Below are experts of layer 5 (counted from 0) of a mixture-of-experts language model. Rows are named router (the router's row for the expert) and show model dimensions 0-191. Each number is 200 + 20 x the weight over its row's rms, rounded and kept within 0 to 999.
After each expert's rows: a language model's description of what the expert responds to; "gets" lists some tokens that make up at least twice as much of what it gets as of all text. This comes from a sample of Wikipedia text that the model never trained on. Tokens count by the router's weight.

# expert 10
router,228,188,185,216,167,179,211,199,246,224,185,171,200,208,198,199,207,201,247,192,230,179,203,166,204,212,171,224,219,179,210,208,179,204,212,189,181,216,200,219,186,155,195,222,179,189,211,216,169,211,174,209,224,225,217,184,189,170,171,167,210,229,197,159,207,176,207,186,198,210,193,159,186,173,232,156,156,210,189,212,216,209,176,217,195,211,175,239,196,218,187,191,199,192,215,206,180,190,210,220,177,179,212,180,210,220,220,195,180,203,179,195,217,193,172,210,255,176,196,202,217,235,216,198,166,204,197,201,209,208,203,197,183,188,232,200,216,173,192,212,180,212,211,186,196,214,199,181,208,191,223,185,174,188,184,207,201,172,178,189,166,206,258,227,222,210,199,203,203,222,220,186,181,178,196,181,221,230,208,208,213,205,222,219,182,239,189,177,212,228,228,196
What it handles: Line breaks in lists. Line breaks and dashes in infobox-style bullet lists such as "Released:", "Studio albums", coordinates and historic-district entries, plus heads like album, book.
gets: "\n", "-", ":", " ", " in", " part"

# expert 16
router,210,190,175,169,223,214,159,218,195,223,189,201,182,160,198,176,175,187,196,185,182,184,194,169,187,191,234,226,187,224,194,242,210,217,205,205,194,224,193,213,176,173,206,187,187,181,204,184,257,199,198,198,206,233,188,207,215,171,183,185,227,209,221,193,173,193,210,229,199,214,203,242,185,219,200,201,231,205,204,226,176,178,151,175,216,177,173,209,228,224,195,212,165,197,181,201,195,204,160,140,198,231,202,205,227,201,213,189,206,235,171,198,222,194,218,187,221,208,208,210,176,184,219,220,227,211,213,177,197,214,194,226,214,194,194,184,228,213,199,190,202,197,178,163,200,218,178,183,201,199,158,218,219,186,201,177,193,184,197,233,199,209,175,194,208,212,209,236,158,223,188,203,218,207,181,228,179,193,183,220,169,211,219,226,207,213,177,197,213,201,219,229
What it handles: Plural and institution endings. Plural or ending pieces like -s, -es, -ations, and institution words like Nations, States, Union, Association, Army.
gets: "s", "es", "ations", "ts", "ies", "ter"

# expert 24
router,223,191,182,219,218,189,171,194,199,194,231,209,179,187,186,239,233,206,195,187,177,168,190,220,166,231,177,175,228,207,203,214,199,206,168,162,191,228,209,228,207,222,188,213,200,224,220,211,169,193,213,197,188,235,205,194,207,212,170,193,236,181,197,176,200,190,233,215,234,195,157,187,223,187,210,186,214,195,232,206,167,196,189,222,176,247,222,198,230,173,198,173,189,158,222,213,224,188,227,199,198,213,239,221,181,192,174,190,197,194,180,215,186,183,166,218,196,202,213,202,214,183,203,210,166,186,214,251,209,195,214,208,191,184,194,211,218,180,198,235,226,191,170,198,201,205,189,227,172,222,158,176,216,177,145,206,197,200,172,209,215,205,207,208,186,202,192,215,227,184,177,167,186,170,193,187,198,215,210,205,231,195,227,188,195,200,207,188,206,175,220,202
What it handles: Word-initial consonant pieces. Word-opening pieces starting with consonant clusters, like spe, bre, infl, dep, le, often in geography and transport articles.
gets: " L", " d", " l", " s", " b", " r"

# expert 3
router,202,180,212,180,197,206,186,214,180,186,213,183,214,183,219,222,195,191,194,224,197,207,173,228,189,214,216,202,195,221,199,223,180,175,202,168,246,204,199,184,183,192,213,201,205,173,203,223,209,202,165,234,203,200,220,205,211,220,224,195,219,225,186,185,181,201,194,194,224,198,213,181,181,227,157,190,205,199,228,204,219,188,186,176,165,161,203,178,184,226,176,168,223,158,171,170,221,192,193,185,211,124,187,251,246,201,198,188,213,213,204,213,209,199,182,171,180,198,208,195,188,221,173,217,191,161,143,161,208,176,173,167,206,211,174,189,226,189,205,223,211,219,194,224,182,210,189,192,203,232,210,191,182,231,216,192,221,201,165,229,215,225,196,179,193,184,194,198,207,200,222,185,223,207,192,212,180,216,195,205,210,191,168,181,184,185,210,214,203,217,190,223
What it handles: Sports career verbs. Past-tense verbs and endings in athlete biographies, such as played, found, won, signed, teamed, plus words like career, season.
gets: "ed", "ing", " played", " found", " career", " /"

# expert 27
router,190,152,218,205,203,209,252,225,185,172,191,211,229,197,215,195,205,178,235,192,206,217,212,170,244,183,201,201,176,185,232,207,162,220,165,200,171,195,226,215,209,184,235,205,201,179,191,186,214,156,180,202,190,210,178,188,188,224,179,235,182,235,194,234,240,221,216,228,207,177,190,191,200,190,201,188,188,224,230,182,182,215,208,185,219,182,181,191,176,186,211,211,211,207,198,186,195,174,198,172,208,217,222,191,226,194,213,187,209,185,205,189,202,215,220,218,223,172,201,190,202,228,205,173,222,214,192,198,212,206,204,194,183,218,191,192,179,190,223,169,190,252,209,196,214,210,231,197,229,189,233,214,219,192,210,246,213,185,202,233,210,206,233,173,183,212,217,201,170,172,216,173,168,240,216,170,229,220,181,223,202,188,193,212,233,219,197,197,196,185,197,183
What it handles: Sentence-ending punctuation. Periods, line breaks and closing quotes ending sentences, especially word-final pieces like ers., ing., in plot summaries.
gets: ".", "\n", "s.", "es.", "y.", "ed."

# expert 7
router,241,166,163,220,198,173,204,215,225,191,171,243,222,204,195,182,216,188,238,199,197,217,233,171,223,198,211,218,205,223,216,214,191,234,186,222,195,193,160,226,175,209,220,185,184,198,191,181,185,182,233,217,226,199,210,201,175,195,173,207,204,222,219,189,213,197,195,185,186,215,216,221,246,202,184,206,187,195,203,154,191,175,188,192,214,194,201,202,198,238,169,182,170,217,206,220,208,223,178,211,151,216,230,184,176,186,206,247,204,218,195,187,204,187,206,242,219,160,199,212,197,203,201,192,180,221,211,193,250,212,187,202,172,196,211,170,189,190,219,211,192,172,203,228,201,216,217,219,203,196,184,166,193,206,165,196,167,209,194,210,186,202,191,202,211,216,216,229,209,165,216,212,195,229,200,201,240,186,173,203,207,172,234,236,223,210,197,206,196,216,230,198
What it handles: Name and word onsets. Capitalised or lowercase word-initial pieces like Al, Char, Mal, Bar, organ, and "and", frequent in LaTeX math passages.
gets: " and", " Al", " B", " J", " M", " K"

# expert 5
router,149,190,161,173,171,223,180,167,183,203,206,203,166,197,203,220,195,197,203,185,184,197,185,169,214,243,213,205,188,165,224,196,216,204,213,191,178,215,231,177,185,211,207,201,212,189,161,197,192,194,169,192,160,219,216,183,236,212,217,203,201,200,213,234,206,188,199,184,195,185,232,197,221,177,175,220,189,233,209,213,218,225,202,207,201,162,169,195,216,167,184,222,186,173,220,185,210,231,223,193,192,205,201,203,212,235,213,190,192,188,224,192,260,198,167,194,185,170,213,233,183,218,201,195,201,200,216,194,217,199,215,207,210,199,224,198,188,209,208,204,226,239,217,210,199,217,215,189,249,196,203,218,214,188,224,185,205,191,195,211,231,223,191,175,155,194,181,198,208,231,172,175,193,200,232,221,173,228,195,236,191,214,195,246,207,182,225,198,199,217,209,231
What it handles: Early word-middle pieces. Second pieces of common words and names split early, such as sign-if-icance, beaut-if-ul, Chic-ag-o, respons-ib-le.
gets: "s", "if", " 0", "es", "les", "l"

# expert 17
router,209,220,202,190,195,231,160,215,181,208,159,180,181,204,188,188,171,219,210,238,230,223,224,186,190,195,197,213,184,199,235,179,163,216,213,211,194,233,232,187,178,227,223,218,215,213,158,188,237,185,208,192,219,222,223,205,180,215,213,180,168,212,198,234,205,226,177,186,177,219,218,257,221,190,212,202,219,194,188,248,207,196,190,204,190,208,198,215,211,177,192,238,187,197,224,191,162,184,180,188,183,221,207,183,183,201,199,201,201,241,214,220,220,223,247,206,177,239,219,206,152,183,215,225,224,196,225,191,199,181,193,188,202,208,220,208,183,196,195,215,220,214,195,180,225,226,229,194,208,223,197,203,232,193,214,167,196,171,243,177,206,218,193,218,228,218,215,203,179,207,204,206,175,206,187,192,201,210,222,189,224,185,177,173,211,218,216,195,178,189,201,191
What it handles: Latinate stem pieces. Middle stem pieces of Latinate or technical words before suffixes like -ation, such as precip-it-ation, episcop-al, academ-ic, app-lic-ation.
gets: "al", "ic", "ric", "is", "ar", "el"

# expert 1
router,204,240,202,204,197,216,176,195,193,181,151,162,180,235,198,210,194,205,213,200,216,211,212,192,196,213,186,221,180,198,244,208,210,190,173,212,193,164,254,190,213,209,229,209,224,185,191,175,197,201,221,170,191,197,188,173,205,202,199,214,175,215,199,228,215,229,181,183,199,241,196,214,182,183,204,194,219,170,174,218,236,238,224,196,198,212,201,201,171,231,222,222,205,218,221,193,206,168,195,217,200,178,169,192,193,214,203,204,212,208,223,235,177,194,184,167,189,222,195,192,202,202,200,239,210,193,235,174,195,186,195,192,215,245,235,207,175,234,204,207,240,205,193,192,222,178,218,182,197,218,175,211,178,190,188,183,179,206,250,160,198,231,187,218,192,207,236,226,214,197,182,199,233,196,200,183,221,199,188,203,198,207,199,174,152,224,193,221,194,183,210,226
What it handles: Word-ending suffix pieces. Final pieces completing words and names, such as -ly, -ure, -ically, -burg, -ney, and curric-ul-um, often followed by a comma or "of".
gets: "y", "ly", "ure", "ine", "le", "on"

# expert 9
router,161,209,196,182,191,196,229,184,220,227,166,212,181,200,234,172,207,160,191,194,200,179,179,182,203,197,198,189,178,205,214,204,204,210,181,198,223,190,185,180,213,208,224,242,201,164,180,233,192,225,211,206,223,223,194,199,208,173,186,197,211,196,209,175,227,175,192,175,205,220,215,207,176,168,226,195,169,207,223,204,215,215,198,183,217,227,181,190,188,208,149,210,213,214,169,211,171,213,182,174,212,238,212,209,231,211,219,241,215,186,163,223,166,174,183,210,233,163,190,221,201,201,210,182,222,186,211,211,171,192,225,149,212,204,184,179,209,232,190,190,207,231,224,212,211,158,176,187,205,185,200,223,196,231,154,211,215,187,221,184,225,177,226,204,188,201,224,196,203,184,224,179,215,213,197,193,188,189,219,195,200,206,194,232,174,220,201,163,201,187,229,200
What it handles: Articles and copula verbs. Articles and forms of be (a, an, the, is, was, were, been), plus table cell bars before names.
gets: " a", " was", " is", " |", " an", " the"

# expert 18
router,219,224,218,221,210,157,207,174,215,204,207,175,207,203,207,168,220,189,236,193,175,183,189,165,176,177,218,210,171,210,190,213,193,218,223,176,203,194,212,187,183,147,212,231,180,189,184,165,216,195,223,210,197,218,193,183,198,167,210,178,181,215,192,185,178,161,213,187,200,217,159,231,144,192,187,196,244,189,197,206,179,239,220,202,184,223,197,221,186,199,202,212,169,236,172,185,197,189,193,205,192,203,192,211,219,207,213,201,158,201,177,200,192,213,175,172,224,210,207,205,241,189,212,178,197,155,217,198,228,199,210,188,224,222,196,212,243,185,230,204,221,196,202,209,209,212,215,174,187,220,214,232,185,186,174,209,190,160,198,163,212,219,200,207,204,194,225,209,194,216,192,179,164,217,223,199,198,200,195,208,186,198,214,226,162,227,223,206,185,228,226,214
What it handles: Names and of-phrases. Pieces of foreign names and titles, of in titles like Prince of Tuscany, possessive 's, and de/la/et.
gets: " of", "'s", " The", " the", " de", "y"

# expert 23
router,194,157,199,191,183,208,217,232,194,206,228,204,218,192,216,228,202,216,199,196,164,244,193,218,185,225,193,198,213,202,165,213,203,213,201,200,227,193,180,211,198,231,150,196,193,184,214,200,202,206,172,206,214,177,191,179,204,193,226,222,235,182,221,191,209,177,181,188,208,165,205,167,206,194,213,177,188,226,188,163,174,149,216,196,198,193,202,192,203,187,245,193,174,176,190,217,215,215,208,191,218,183,186,190,192,224,196,233,192,150,227,156,184,188,188,221,196,217,211,214,196,186,206,198,189,230,188,220,187,193,192,227,222,225,166,215,185,177,205,197,163,173,198,208,179,188,167,232,241,178,181,200,182,192,229,217,218,220,178,230,188,166,203,209,198,168,166,209,229,215,208,202,213,225,208,205,208,218,184,211,230,216,225,199,226,196,183,229,208,172,213,164
What it handles: Word pieces after th/r. Continuations after short openings like th-ous-and, R-ating, th-ank-ing, plus the word of and short function words.
gets: " of", " on", " G", " is", " other", "p"